{"n_layer": 8, "d_model": 192, "n_experts": 256, "experts_per_token": 8, "d_expert": 64, "d_shared_expert": 64, "activation": "reglu", "moe_layers": [1, 2, 3, 4, 5, 6, 7], "router_score": "sigmoid", "normalize_top_k": false, "routed_scale": 0.707, "balance_loss": 0.00648, "balance_bias": false, "init_std_router": 0.0143, "lr_router": 0.000805, "vocab_size": 8192, "norm": "rmsnorm", "norm_eps": 1e-05, "tie_embeddings": false, "optimizer": "adamw", "lr": 0.00205, "beta1": 0.9, "beta2": 0.98, "batch_tokens": [65536, 131072, 196608], "seq_len": 512, "train_tokens": 505200000, "steps": 4221, "dataset": "wikipedia_en"}
Below are experts of layer 5 (counted from 0) of a mixture-of-experts language model. Rows are named router (the router's row for the expert), gate (a neuron's input weights, with its number), up (a neuron's input weights, with its number) and show model dimensions 0-191. Each number is 128 + 24 x the weight over its row's rms, rounded and kept within 0 to 255. Numbers have three digits each.
After each expert's rows: a language model's description of what the expert responds to. This comes from a sample of Wikipedia text that the model never trained on.

# expert 47
router:102119128192106064138148127139158111094121167141139147100125071118114131135147121117147131136115142107128174151165128134125127144121142163072144160105142143114102145134128148120149108159127123151116153124112137123127140129117109098115118156123127176114082122101108142135105137147134180140101129152106112128135166165149131100185176093154163136194187108125110062127141107108141095109151111139149129130126135134151138124148156132095116147160133108102149091148133118080132117158141150119118145100151106117123193100182114113136118115124101114145125132152119141118148102172128150112
gate0:120085122155114101114141151111145136111131137122165093171144115107137116163150106162121129159131122076137137123121082131117145103109108166163133187132117104154124140124124137144091069121141134123119130143109165092128150116138045144109114101129107128142136140132024144141092171136129157134095095125118105079114158148136112099076157144100074148144138120107123117112116111146117098129173096100144148127094164132114103123127182175117132126117135144101124116155121111147145143125124100123114142111121120100135144096148107118133152149138130116135125163150170116145119144151123108123
up0:151112110120139125167128097123121132120107112117168123142101120129122133114096150120133136117080164111133112126155119166102116113130093143118081188122168109159102135126177159137121115123096074098089161098130128169148185138106126108113117118134152123113150161113087123131112091096139139110146141142092106119110141128137097130146122124137085118133199147132134168113125113131084139117132108120087135165112070129144107169145131113151113100125179108133128135100141167094126114135125115145116156159107108124114123137054138172131157147134129125107120113126138092118109105140152053129
What it handles: Sports roster names. Line breaks, pipes and name pieces in football and tennis rosters, match reports and player lists, plus the verb took/take.

# expert 25
router:121066113149112077141153124151201156068112140130145145142146121119146152146156099116108128165095130087133138157179106141125081131120143142117083110149144162169094115138148148125126094103118126147102151128128130092112116127145126097148116140094141136121110123074141158147113092133114130132087133152127117190163142114114095146143149093131118148141128149180116113102172129121140078122115117166109164113121152145128119121157130121109140130132097123085138150114155134127085126166134116105154124088142133110101149133195124153121133127131095132161126107108127118132105100147163086109
gate0:146159120095103078148167111133146110137140121099143100082146138116147157140127093134090142106150138109106136166150116109143070110164129116138137108115159155130118127144149128158134084140102148145107135102120081189145108118074131105106143133100103125130158133090122143127097151121087145129122138156144134152134118129123138149169130124139181107137118142109107096101159123161084123144142093091145163134118150113153092129134158165166123185165130134129120121165094131147170124137123103172138121116114122098153159113073107128206120118148150163118099129138144108113118146113128124104
up0:141145130120103175168119178148138127126079159144110122156103115160139160161140134154133129099116162137109073166114154177123166128107123136129126131138109155114118145126112167103170131127152112124153120192104136104125145145117111109141119124115189105090107141125140122143207123140144135142160117157129085099121137150144172171118123114114174096095135144155155117127155106078164122098114118127136125120123107125121115071106124127097135119123127159131097098108168155103129121153106136126121109093133131152110145149132155172166145096121145126137139106145137122137116084063119117149
What it handles: Empty table cells. Double-space empty cells and pipes in vote-total and sports tables, plus the pronouns it and there.

# expert 15
router:104115102111097129145165107161177131097143140139135132148136115100122061137187182154092103134126127133091135135157131139143109130127130101132148148110140132136127097120138187137176090165139134164137167108154127129095161097133120101150129101144140132153139105140149144092140140121100155152149122163116155167133121181122154094162102117117159123178170113124130126111147150123155090116114112092110138147154112126134147050128136128115137137116128150113126120182128144105119153153135157087140131073140128130116191116140119144147158131147092111140149113183122142113095130137130124119
gate0:094119082114138152151175114142155159090110142141122103126138138118097117168124140107094114073116137119112115140140115094123122133127141112112160144138130100141123122141109105131158076148150123120152157114132085094108120136134115100106211128138126103141156090165106123102158131116111142131114133126155115099140126139137119119176136162081131124131128139112148124122120152127139140136147089125122097124161125153084148105115161134132159114092110114133124115182198129165103103095136171094124137162138126136121138129135056139145109137123124136098156105152114064106148083145088161169
up0:098121101124170122161133139124134157107154112150145135152108144184125134143150144111129120094117173134175128154154134148115134140096128110134168162123118134158081136154079115100152113163130094086167108134163129097095144132151088115139121137114123107155115079109120122138086165113123144099112140145149118077115140145144181140140113151116107132108120121135147143086153145134170127150118135133128140115107137147156145084119105089123104146130114107115119139137104103151132120126129125101109113099143131147145108063130078180147117124098086133130124070168160108142117197134110115175
What it handles: Chart and results tables. Labels and numbers in music chart, election and sports tables, such as Billboard, Peak, Votes, Pts, record, and parenthesised chart names.

# expert 61
router:079119163108133076137157117128196137052167109126180126161133107144143131143149124102106120149113152145108116147164128109101107139102156105087118136134112172116112085119146135105141134142129128131115116098134121162109102097105106129173131142146135149124145087080149129122108147125148198118112132148102114129129130158111132102129090105119122109168169126142126109104103143113121119114118107171117151137148103131125101094202137093104127180142117157100164105133166134122118121135112158115150132064152153164095128126130107128141138130127101154091147113091103135123123114136125146132
gate0:132115139109101119126156152068141138105088111132165178129142075119106172104131165132106134182106107119129111142171130093128119095120139162133143127161093143133136137156137126091141127158132139121113112135119075132094155095109165115071142106128126152134102138161124120132141142136129127111105156137118119117127109145122160127093117095144095159128100143124108149163146137097123105116137166146122127096160138151156136118130118096084150126153102120084127123121118153112121119114116127133149155087147144178135088094137107128120154216145144144143204111165109155126111167116158125146
up0:120144106124104111125114090127163131116151139075112143143163135119118119114150187101158113163131144130122187145110071119133136138154142139144129120111130156127128076168131125121102121144128100140147047151168128117126146136110062090128153133152075144126092136117133129134137151107092143132115109131111106150127144133121175127109167133125101147141163125136120118104100142129118116143089144106200190141145160097077102164160131147132125152107162117129129126143123119173133099122133144167135125117159159125140129145099093117127072117117154134156137137138101105122127156117170132144
What it handles: Nationality adjectives. Nationality and language adjectives, often in opening short descriptions, such as Italian footballer, Serbian, English, Chinese.

# expert 56
router:101102102122117088110155106177164107086158145143140153139137133092099137147185117136118139160134134138103109139149141129150103116151141104113121093134157155087167115109136138124177082142126157171125096120123121099097174096107101125140096137161137133100091146119098157095139145129155138096083150135144129160123073138115125129148102146141112129142124119130136115114126099102146093138121099130122155146122149105135120066170147115115112164144097160126149129133139139143137106146157177121152108088136141105089150120227142126140135153103108116131135152101129095110138143126104107104
gate0:135114134106147098102144114138110107113161128144111141146129102109139119140168140148148115170165130163148117102126114163177121100146144130144133094146075153151140153131135152129130140147101103126122085117158089116148119119102130113158092170125146089102107175090105153113121138141156113124133153130134140152142099137137105143120129139133125140134151126101095119088155109131101115068128125161163144165115143135138104075173125118082069152114137124090130143137132095116155125105125158099114121118118129140118158080196126165146112118134091103127121129094084095095164184093099128105
up0:133119146105173138138153136126104146115086162150124134108127121121169119131125137085132133113146108140083164154134088156131109144153098141131139099122122118130161146124112143147103139136114087111126169105121085138133163125118151111124122166151189100085143122141103154116154174092128116141106125155122098070171125140115122123104139087110168125122127095130141131127101153089206139152132154143153135143091140071106173093151110135101126129117150120149144151123132124210148139136155186162103102105108124131100130111154135126141140136134130132101178139117141113132123141112099167120
What it handles: Abstract nouns and reporting. Abstract nouns and suffix pieces followed by of or that, plus reporting verbs, such as possibility, expectations, meaning, because, told.

# expert 21
router:117116125128123100089150109175193150103106138117154166146157135139137107117156103140114080166112099115100107131162107138134126131146162093100112154153163153137138092126093128140150133146126114122123115136104115127092169150090122082138102107144152130137105087093123145150103092162128167167123128147114127197092131153116124118156124121118139127151138115181141110122155117130104061144154144125119146163135153140091100075164128101108139114084139125085095143168155152122094116159127120126131117119147160110086144129156130133129141116155110118143098132162081153146156110134130131124
gate0:124140117143130166108111139159146091129115120123125219183100117098093114131158139160118106137127102130094109182139144156145121177126162068134115134125162137168119098130092129179139144103113124131117103147093148120142124122117099110152098151149121145142138070121163152113095126131115175093142150093120125148137138132122118089142063141163135100143115131178131085123131128114120114136158158136097123119157119124070120122133136115142168129120112134114134138167107111147157119150112108133129118130174136117133118151119146152160134107113106145169137145157096104090161128118114159091
up0:148202152116114102127139107091085123124167126090130088105155089139126136137137150138136124132139139164154155072131110145087086105105137127092169174141120100108114167142159144118112135160134134133154117094149143096114112104114111136103148104146134114105091181179125107151140117094121125150121093104137148124148133102142135137114086137148079159123128104066119149100175110101189119129124108099140133131080117132134133134135147114118124168124134116182120124115115137127138154116146143093109088128098090149129125093129084128115102107126164134119123140091141154105095134106145127150
What it handles: German names, "one". Word pieces in German or Central European surnames (Sch-mi-dt, Fü-hr-er), hyphens, and "one" in phrases like one of the pioneers.

# expert 11
router:113126128139110078089151118127162177071102093115151142139153111138101120119151104094109092153106158110122091182166109121127116115136149104098123134105161151124186103125112120146149089130136133139112165121125133139100128101133108144173129098124134153157142092095131142126091144153144146130109125151142126171135131125159150093168135144165158114135180138126128098088093103082153095138132086125130106121146125140131122090162100138076149175140128119118137120181151119148127095170123164122164146102158157118128192125143139097134112141135120145147123166152141121155131133125139112150
gate0:145118136155140092141119106152126178112101131146144137156147146142128121120165110129101089101147087102129117154146119078118103160213105129138112148129113189180130193162121144163116129127106123109111133127137143124089112104128114129153159147090112112118101141144126053148112110081170138138109115152134092145128147158112101111151069136135123128140129117121139092122131078070149089114131130134129103128147077121109151147146128144130139116180113108123098130136127111127145101136157172099117117112150142156152138147125116126150130122135133122119099130167137086118173136123143127103
up0:131119139133101115148126096142121158102152143157113075114115162128136154127138113126096134088154120117142128123134125112120137179122153113138139132145156165127145173170122118134106095133107149078121143144117132155068131112127140105130137110091130111137137161149150142133130154095125121137081143160143145116146126160154129097160188110151144100080129135101145080114129098101175119126126151113090118131165060153132131145137123130110178131153143099117103151140112084160129110126173170102165129113126128147193151167125102160104182131136112129150134124150139093150187131150134121123
What it handles: Consonant-cluster word pieces. Word-final consonant pieces and suffixes like ss, ck, ing, especially in brass, drink, and material nouns such as wood, rock, glass.

# expert 34
router:074120102140098112126177117146190122062155145126150146132131078131115108164187127113143145128137131092110134141161144141134083137150163125124138140099135117117129108118149135138158092142114112143136141108158148112115160075138105098102125134135144112143126150143144115102122150114128168152106118123139163139109124148125113094171138124134118113154150122135148123128144109144093085154110105097119150147110153139146128069155157108125101104098149182107159078177135160123084124175171164112154145089150136122112169117129151108127129148134088122112163133152098117138083146148107134126
gate3:125094129129122120103218145119134126111130148126103115095101102164082126147122124072099150113070119102151121116170147121119135156143106147132146113136139116125142113129114132138084138099145096121109162138137120086122157087110109085151127125143174140140132145117113110137111134150110130155132164125150153121105093159150155104113164150148110102143132125091163138100114132137113106140070112117057105136129132124178120099145149143108139141149132129135083130131099135112201113136117140171172155119131142106111158168134132131103138168152147157124128128120102121151100150140082087143
up3:184170143164139150120073109098108127149118109116097148120107149137150188093143133172102126110087157156165111138106135130095144090126130152119142028144115078144109164111157164141158155147116141143142084124132128115133105132143107131111110121138111106139117159131105122099120122082125079103150126105138113120145134124132139129099079158114110158143100152142122118116111134111143129130151146111185129123120120099091134126145128147149136150119097127148133125113169150101147100111149140122089116138167133166191113118165126107123113123096177109139140101120160107112118114138146100117
What it handles: Sports numbers and rankings. Numbers and ordinals in sports and chart contexts: Game 3, ranked No. 19, #1 hit, season, touchdown, fourth, episode.

# expert 18
router:102127118159145089134159099106171126086116163138116139115150118127143127152140129138099086136118162111123111182191121143122105096134103129100058143116132144122121129151121132107121131180153170151145142132138113129136161102128115134140104119135177107121148106116119139070150146156149131105095139155154127191122117142132139143170117116172125100138137111141112126140168128123082116130133135160138145150153128128163067120151104105099124142145130125101134145095182167146118110164142180113152143109159149143106155113145095126141126161120049156124129129152134128118177119119112127118
gate0:124179135104114125162136089099144150123125126109139195148109124152123099117134140158107106155041101148149107174149134120146122031177134107141124116095118126117102104097149126160120134151164113117166111150126113134134110120117126139118123132153136098115136143122121119119152115124136139129118120137133130121140143160153136130116099126149158154101138091122099131121169108137147115139123152108117154046160084138163126112144130100116108116161126095160124131144126136107118111125136158118096098116123124097127126146148119130151133102146113135118154146154136122132187153097031122115
up0:117141108131144163132123132113121115126100120131141135111154102126096149101177131099165142118135119105166166131125130176150142146148149172158109131156140165158084134139126122140119138227106153116118134151095131100135145143204162141159123109121117139132095132116136089158108108136103127152114109138121174122083129122133148093175131096147092155088116101128109100060130172164117089178137104097126125131124149138135121137169136120102088144144123111128131141101137107154144107115118152116104120120114105153096138094111082109135129148111152096115123119115100144136115105173123114119
What it handles: Foreign name initials. Capital letters and first pieces of foreign or historical names, such as Zh, Kh, Gh, Kar, plus table bars in battle infoboxes.

# expert 55
router:098120119187114094150162107103153163075115141093130143136171114115127146159150148100098105133075136100144136129148167130098113129125149076092062179125145160125148104123120167093137087121126111152107134118147129110103151089122079092130157138122122146137116100119150141107147107115150193129113130154138123126121148159128133144180104124136130148157171107130152079103135105075121095151091135152115172112100133117092138150135130146118144102135135114109127144116175145085114144163131134131107121122134132133119168137141110126154145166094107134132106144111133128138152133167147120097
gate0:115094111129143119129126130149158124112098142129124133187109151111083140109141125132114094127086148126103102112141117093139138166168121141089117106130190117105101184168115155131122144105179118149126147093155119143129153099125096134102171118093089113053085142145082173111119133104126152085127113111112154148143126138105138128181090087166123112135096115141145124144135158093134096160078151085095142111148125105170131121136117133151136127151113140099118137150137115148109128158170150122114106137133174150129120108132131130151151122143129088138135160133131143173126129164113132124
up0:172103138161168121149127070114128209142112141144086155158136115119138140122123126149111108132130120154151124134136096126145123141182096106109110105130132083119117127131150118147110162132183118120159145127149084152099169090146118117089139110117120127081123104096159118093174129144119120126137121137198121141135115120130159148157149077150115162141120137145096134122120131121079125110124109097109143111121141100185154116111097159132089140142151090129146125145168154138137128133178168163116154144151143103174132099134135131143127173103102139095136146133146128151167114129122106136
What it handles: Asian name fragments. Pieces of Vietnamese, Thai and Romanian words, such as Nguyễn and Thai script bytes, plus the and double-space cells.

# expert 48
router:101109141156131082145144097124158132082140136105099135112114111105132144154140126122141115137103129079126129164189142109092090103111151118111091146120143111144106153130141165131145107192161109165133114110096099121097140083142096077159145139152141164116081091119134149132130095151157182140085119150128120138107174124124141130169125099131149141138136135132136080115134103090122092123129124155130150152126133135091131142158132127103121173158106144115132119103138170118113128150125124127114119086162128087118151070173106105132105130147084116172130170113137116113155135152158139112
gate0:133127150125141144142110102186115157118159178085102126135113120103124112142121161108132173139157120116152111126189143124134138128106150174127120178128063142104115163094168158101104158120152128182114131098076104144152121146151124096171112155136133135112122097109134122169135117184110130120090139157133105154111112137127158141125117133127130077129092112074122086121103062167127124110127135141134141138132136117124172144104112124078100121149105147135127162139146156118136094136148133101112092117162135120138138140137117092113124132157125091101150134126106170123134139179133123118
up0:097129128111155137114125132148130144105161177123103106138107160132112136118163117158116145138100144086180147146149162136107100116087121159124089129123093145123113137131171119116090136075147128130100127145085093171125094099140147086129113135116112091119115109111160139123105116131110138128103164182140142144091128119088131132153121086101122120124140119105099110144160116148109124167179143139147141104130127108128144115120104113135103125050112128155155184127152163144130105136138152142175144125167145131143091126146103078121142123100109095129110169088124146154166132156149078133
What it handles: South Asian names, tables. Table bars after candidate names in Indian election results, and pieces of South Asian names such as Singh, Bh, Chand.

# expert 5
router:115091107147102100128173096118179117092127160153139134176127104163163120133145148118111078144141120113109166166186111137110064112156117145083090182137087141158136120145130191142127106131147140143122120115117150116082146123157111103142094119116125123091125133108091154141127127124117153125142110139145113175119142134110095103138100103149144091174149085135155147081201076131131104139115113123128150116142160119128125107137131122094124110117135120091104115140134131119118140152138128130129115100145125149124132151208131115133167120140114112144131108121129132123111113091134130093
gate0:119190118117078102123124135122132086119094145125151194140123129180129129122119155106158121100137115117106123146139117155159092119129108180143149116135114150128124127155134148136139134149083131119121116215133134105090103117132139099134129096045141125136161163096114136150127106120120136135066141132151123133150108122109119140156127114180101124130122090112117106148133065135112130131146151117143168119124140144125126144140111138131136132170098109081140113097092115118139121143117105129136122113140144084161175131162103141110117123145113149192098161114124110089117101167121125111
up0:177130131127117143105113146133089157133124132154096140112138129099112151114123138171109100134151116122151086131141133098131139148118145165107117144107089098106124112125095142073113201082167109154104076083084122151142108127146133170122122146105083137149170149126135121116130139138128124117137114131147134133114145172171136138116107105106139089157132140135113149089085153138151142037141107153149145125102119145155128129130157120175118141123146159138105148159155115105080080119118129125089131126159112107108100134118130109146150149096141129157133098166161121112115139137154083144
What it handles: Election table numbers. Numbers, vote swings, percentages, blank cells and dashes in election and sports stat tables, plus the verb led/lead.

# expert 62
router:103107111149121113121153148154169134098136125131153154136143099134138101150157123103111086134088152103156137179179103119130116140144117120076104148146140161132137109139112112157123104141131165143160144120136115115118135141125119127131108137117161130139147103057108152105110117131154131135099180134143131169118163131115097116182125105157142152161140135200106102135151140121113097124130156149136157135116184164128110075137125100096165138134100112071108113112127127151064141182120157101133128129147152135101149118146113160153128167131105090118125176156127127127140131142170111128
gate0:103140116123127110138122138129146114125173138158135117142119184079148120172124166151143090141110090127127098190095150132108115114139130146120201120129132094140158119114115132184125114118099138151115112147158128122100144127105115083093091128158161146137158118095160123114131157119148129121135116129127170147137104132155160123092091086131122147144144121164119120089159129127129101116127129146111113113106098098152146151123080168115072161146104154113133141149093133109100120144108134162094156118169128151135115152128144136137103134160113132122156152148101184138156179083147111085
up0:106128167117120162091119169131136119124116139139123120133155130116109122078129090106084141129143149136131129102114117132160127115124144107127124185162142135128110139093111128135079092117134105116113114097145134131166175127161150141123121135126138159063149147138110118119135121147146144137178160094126125100117146114144128140118157171101137118108152122071107121129098116104106152134152109085064110105106168081095117089133141127141179110102150114152099147156143125090109159123114154112187132146063128109108079117124123123135114117181134166142169130130146125117163169120117118147
What it handles: Hyphens and mixed fragments. Hyphens, table pipes and assorted word pieces in church history, climate tables and foreign names, such as Jo-si-ah, John, interest, changed.

# expert 27
router:068099106163111093099177110117180155030119125094129114123155140121146133131121100115155074121102149110139131127171124128129086137149132128086106130136142131117108131116134120118132082169127131131116107133162145110140179103094098134118121135130125121081126137078144160128110102129173174115147140126144161163149118130122091106168118121142149102144141092125148127147146116133096064146124106140119167126123124125141148116181124109111133120112095148083123086159126156135103124120115153132140131126148151108077149130134119139118123132155086120086123094163110149129140160131127122120
gate0:109133137108097127175111121177112152161107143128136135112205101138153124127094140128129080109164113087160133132144125145138103118095109119095110104155149136084136154105140107116113125108113119156118107158106105136133140085093124104116087109183112121066121129120120127107111094090113137131170136173130118143132072158104144151123111141106136116175158124149106158133150134122138119122138120106125144098125144121122139124193138141113124133088111093097140127135141195151110142149109126120109097111164138108166152107117093081129131164157123087120141103138124107180135154114130155149
up0:124158119110191127134129150109082139133156144142098139081080129104080159164124142125179152165093079126111112121119167166104133108101151152153113154094100134146128113130146128142120186139165145088139120122137148105145134151149148131127161164066137141151123101155139113099120145114114088147121121082125120127122117103166122117123142128081126161077115132131124101096142105121105158149143141155115121154118118138133100124088080126162147105134168120121133147125101119099147102111146146121146157169105135165099108142156139161136148111077124158126101128092114118104112090130149111113
What it handles: Years in dates. Years and day numbers completing dates, such as On February 3, 1932, and June 1935, plus commas, decades and "century".

# expert 45
router:142086127097098096156163089131166149079153157126162134148159099143139085141172148155101115158155155130132124147198103146128098119160101133088110148112149161124135111122120189089112108156127145156099108120124148092141139127116146106132108154098149144114097137106096165106135130114075143154126124165115132146161128139118112100188122093130149087152171110127113142119158123135110122134089128130125184132174117103110121082151124119138127128140130130122150137103145178111119136149105115097114106083160117127116141106168136108139170130142085137156140142120105157146116152130142124119
gate1:122160113118161167143155142139107123139118132131109164107120122148106107119127147146108095085123159119139155165140161141151142161137116126126128098120164113130105109128110098135116127126172149152175092131138098128152134108133128103102109144124117127157176036116075116138155138111105122129133162123167123104111119153128113140151133121136109141137155156150075099143098084126138117164119144124174145108167150128234138154139143117147129121157130123146106145112138081109139090151132155132107141130154174090111134111152104113143147128097135145153138104130092148130161149082136155130
up1:108131151137144122122124153107121123129109145077132157133118055133146107119140116132134088147105099124127166158132111108107156143146113102130122151128151120101148101093116082108167165178135161089174138135126105117149139112125149129116118159150153060152169102136108119106150116127126117134106100130110127126123118124090125142147127085159118095117113138121121106163118168115106126151114167112140173119172129164130166071132112139162158140142150126150158127092121147144139104144134166169151104189097117083151059120132115110166126118138147134144080141113146143097151122105126139149
What it handles: Statistics table cells. Pipes, periods, digits and percent signs in census, election and climate tables, such as 53.5% male, Total votes, ±.

# expert 58
router:104119102129061083120169074119178157072114172150126146144135116109107126162147136141111095163076167080104130172164153146125101100126116085120118144101127131146114132114100152095132122131152125164113115108141109110100156118086087098134130121121126129115135109094110164125135104144133167139096132121116143147123126127166145072168127114180155109145148135116136105104163141124152083159133090137130128159144131122142130109155146131117162106133139144110115105125128169157116127140143149138120120098124154139107156082156170125154142122145073130164125151163131126126141136157094131126
gate1:082128159139139105119172097142109111119084150128102118110129100188146071113147140054108107143111126106095141147114068103126101153132153161131150163117137116159131131115107157173117087086176153106119121116137162156108152145125138074117161110135124098117106120148096150111114115139141157116148084151154133099120160101142155098168149131109131107117146118125146135122127142141147122126111072146100111134130087149108128132101120113139142120109123126135133129142094112159157142137124139144137173124127153149121128125136095153148135175190117129117126142109093196097098112105133140137
up1:123150137109125117111101144146116158120081111150085097117143036079135108107121118135107122163094101135142140129142109098136129114121165144120143126168106114118116133149140142136114118112135128154135103140133092146074110119129077144118126169152139108125124089117108102171118104121124132122101094138114152100148105089152130123147108117120090127146124152105127078099129114136118125095145132143140111118105121122080150193129173176165122161147157138101162103146136143103130097123086115103097123113167145138164125082112125124094128105075113101107123117143131133079141074130115153102
What it handles: Word and sentence endings. Final pieces ending words or sentences, such as periods after citations, plural s, and nouns like research, building, infrastructure, management.

# expert 26
router:098120125148119067131137109125164141094112160137122153165151151109158141163161123136159137141129138063133141171177162132111086114149152123103099127107133128126116109113118164104093118129131109122105103105127144125120101134149109091167145137133142148136076117108099160138132133140179183108114103148121158153086125156127145114169067090099160121136142116140136116134147123133103108156133150144144149110125107117127128148155123106147108159116102128095120114102147162135117111152117139100132148101140120113114152090174111071120095131156099178167158158108160098129124107158170106114
gate0:161108110160117109111118149140143164111099156157131118153151139125094092105124110120118145130115152126123165137125105135102150132155121138109134110087079102108177147134113134115196089116114144153140094140136169163133100132157149091122103159135125082120147142142117129092118143162137142141147132153116116142127079136144107125135138099124139117138129116142151177125152132130168105114134107120128137100096128090133111128154166102141106156149146134124169136126133135112088070120152159094159081089178108144127097097134107099163129140120091128162153127205131099135122075155125112172
up0:149164132081104130121131122112079155152155106116110112094137147147126146150097108149094096104144114125120145125146121100098144138116132146153153107163134196172115149186155130101087165089151108135119125076156121139093146091110129146157091145134105127159107117131090118159118093166143124088121113135109161118123121121124162110110126153151122160106135096145125114151148126124116146113134121118135145115086129122138129150118124121125177135158133185153112106135080108151153168108110083162116116207099148134133154138109153181097127105115153140131142120143152142167135140112128155133
What it handles: South Asian names. Indian name pieces and words in Indian film, election and politics text, such as Bh, Singh, Kumar, -ya, -an, plus party-column pipes.

# expert 43
router:118105084163109110116165104178124107101128146131131171137162069145059151117144107134119111127126132142158144127177159132113107106138145138079156132101146160147108123132150180131117083122135127180122141133122147088147130135120118125156135155136123153127107138114118155131105145131107193152104140139100109168118158177137138115134122119163178130192184100111122105093128118098114077128141103149158118131120149104115118125148121139080137148138143127109114124135106118148139121174147130127145101074128133116106202105167125112134123133115123138149130105135129134144133156127129133092
gate0:107169118139102111097132150141122120125140167103143129174189133131099120118097115115164125058123096085150102115112155141138088077124097115136121121114124123123134118139098147099122108141130154165192095124118127146141132140117109156123108138127148107125110111146144143128155135152096157151137108161093111140124141150123174157111105142141129119175122137142138116128158112119123092096150127127163165100123117083140198143112103150136106142177125108111112110083117135134119114162138143172157104125122153151120206123109133098067132104108139141156146079102116123116122143097128128107
up0:180076143129133124157133119174154148130098143133115106169154074114069134129118102163159157107142133151169132117134140118128122090125105125146141118132106118117126141135124142112139151112114131122163149140103140086101105119167139129163152103121127119118136127103148132098133111140149142151101114156159114129143116137054147168125169106161061148159143132122105148113114119127131115090154122156140101138114135100141120098138112132126125142063104091118146140127124149126143162136133129146104151125125106112128152087132121119104118107089151151146103173140111155104137137166028143084
What it handles: Country codes and accents. Three-letter country codes like ESP, BRA, FRA and accented letter pieces in Spanish, Slavic and Portuguese names in sports lists.

# expert 1
router:086132108112110088127185124149159136084105131078108167155127137122119120178154113123092143139081124109084150152143160114142122138152151103131133118146160120135121148162111170132139110128170135125120111094154111132086122079107104111172103107167121144129120095127120167084111174142134207080140101143124134148130107133156136083150115138129142130147160109149167110113139101113148064111139142122113107130122140128145122088143141090137148134160119170112113126171117124130139139153133142079156148107137123148077170132147125150122101133142118147134133117142151134120106085151148127130
gate0:140141155142108132108136083121147160133119096125123109118166117124174098142148112148130121150144143121087140169133142133121110111109128124117121136102148154153089125128121140158139133158123128100133071124142174130095115138152132106143081141147126160129113104143120166076127104139147139105140137106148109119137141144105174087126166163110153172148165119145145119116165135101118133110144107105134114116083120124107156148119145156132109143107120153137105121169105115098134160074116103118136121115151112137071148164133137167157082132133187167211152122145122115058126117134135112175
up0:132103087180125182130122116152139144151132108128132094116148133108126123127115127120169147146126174130140109142136084110133128124136112214128141141119106123134137092124171102102178154126117147123104131136132185104170112141147125144135112098077133104106160147138147081162134146090112102119144112113130163122195119135142113134085162128157187127135121137159115140128149173154123148151116123165167154116118106121128112138146114153089153102096142112089185119178114143145112132113095105138130093141132126115142164149130120148126105147086139140166156154137098107128137126106110113149
What it handles: Media release credits. Tokens in film, TV and record release credits, such as distributor names, Records, TV, released by, and sentence-final periods.

# expert 35
router:101101102112125117126159122155162141070184149130122143160142083120117130137134157111108101122083138128062126171161117143107103115124144106128096145150156177123137156106110141102099143138139128135118115129162144117082185113105109111178087133118156134111119139142125179107157144160160163144098132142124114156147123155119157119170099098144140131139117102165151138127120126087121068147091123148117153143123125128108099075152137122115133106156125104115110133119153175155147149149149150110140144083161152155121132105177111126159126163126090130135120124176133138111141135092116117117
gate0:180150141155116115127127130146129118111141111131098127156143105085099116103135125135135099111177067117081095091129124107117171117123092126099084146149145151168132155140145108126105122153127125128128108168102124130117109095152142139158139126155161129123140132107118175155150131123106120139118098106131105159137188108110109161114088097175227132130159135132148147093142106119119116127125128113130123106098110147091077101120117102140139143124142127113122113142121135111155123147172120127121147149142126158105163112150109126168147140091151076158131070140154105106155151114125126086
up0:120150120124115141125125139118124142130104099094194115139131120110088148122116158146126155148118156106152157097123120125132120122087142061138149121111176155088112144140107151099093145121115112118120103115038142173134118132190114115127107108113185166122119146157146112175154132121112135110117126149119127125133133114109121103117133147139124144140144081111121149096114109154181122106110108109134130115112136157081140154154140066101135166117115128144124132093129123110124136155094110151117139103120153132119137138099163195112149098148128102103149156097117083163107120121124180126
What it handles: Scientific and technical text. Technical and biomedical words like analysis, gene, protein, method, and table pipes in gene database and engine specification infoboxes.

# expert 0
router:083078134136099056107194108140202118063114158108144129152126104146105129146128128131114111160090147120109144148162132153124109139128142114098118144099136134103149114134121146119148089145135100156136120113146143119116163089122134118158110130169142122122098125102136156127142130143114165128093132128131131144125156124152121107175137102169140100158156124149109112107147120096125069138097132163123169140131143111142110104174133095100158143136109153106145120119150136127084116181112144113137148084142135126103149085144151096147144145163075129142158160151110121152101126159147109122
gate0:088096141156123090136148112110133150103134134108129142113118133115081157101122138136130112113097173088078136117156132115151104162109119135110103125133129121105148134172129105110111122155092114093063157141158123098137123094132098165148098141119149162117158145143138117127145159115143164125113149138115126151136156131146105138113109095164138138140084133147116103123102112153122130133128124124149167147147077141123085116143113108169129079142133082087110165139125121108110156081132098114164134142109125103135145109140119153190114149164120168124105086143132151081091120098145108054
up0:124152119133153132107140130130131074113087126217107149110138136124156121138136129126132140153136120134168114123122096140080119108162158058128170242110142127178127102122150136162150085107137159160149120129152129124155131153120113137170165130124126118142114080123106143113074094134138111118154118132117109146132133143134126196144145102128124133153152134126141140171131127099124112144120111131113126119145126117117136133125171139117128138112141127120105076141150146127160144141154159084109133132145127048139140100112119118099140107110138134151113150110111117150133128152111154149
What it handles: Mid-name word pieces. Word pieces and short words inside titles and proper names, often before commas or "and", such as Bir-d, Ex-its, "of".

# expert 32
router:101142097127120077087159130179159171092127152122129111117144126115132107130145087136132125137088118123083133129156134154162103095109127088070136093125178131144119113136114129139127139119163134188158119152100126114116137132123140132162086118133127162107163127033135153152124146141134154134104122149147117150107123148109125119131132064113183125169174150168133129129131088145124081119136132172142134150149101111156108113143097124116119115111152154116100113125123150109112103157131117139140134104167149103138181145181118149163114137136117115139134152137085129152135119109135130140
gate1:142086145131124133137138142135142112120128143124091175113114080131124089143126111136128103124072154091078120153122108160132123137154129100109080103169134198152126149112127147108157120137145145091120132130159103133111141133071143117134130105098165117118122142124090159141132160098115150164124114166134137097129147130131115143122147130135150105106154148192125156155132133085149101113110118154063120138149133162122113107166142105158135150136163157130124109148134192127112114143123139128169138111154117155114100150138152119176166101186139118171158143158122144115096116159095136119
up1:095133098112125107140136110112132133129103117125193099129139170152137179119130130100143145123136116113136147090126203056142159132108141107162164156107115079100139102164123099145119111106149090119102123133137138110113133100163121147108136125128104148147142122112165117100093132165171140105119138127107131156102119117132165124105129125166095150099151107082167094132092118137087158143119124106148147100101111118125123137118124121137181081119069094078117147128146115132122129144139135125084119132126146129152118098115123142080111144101105127106121149100169153153174124121124098165
What it handles: Germanic and Nordic names. Pieces of German, Scandinavian and other European names and words, often with umlauts, such as ö, ä, å, Ein-e, Jen-s, and SWE/GER codes.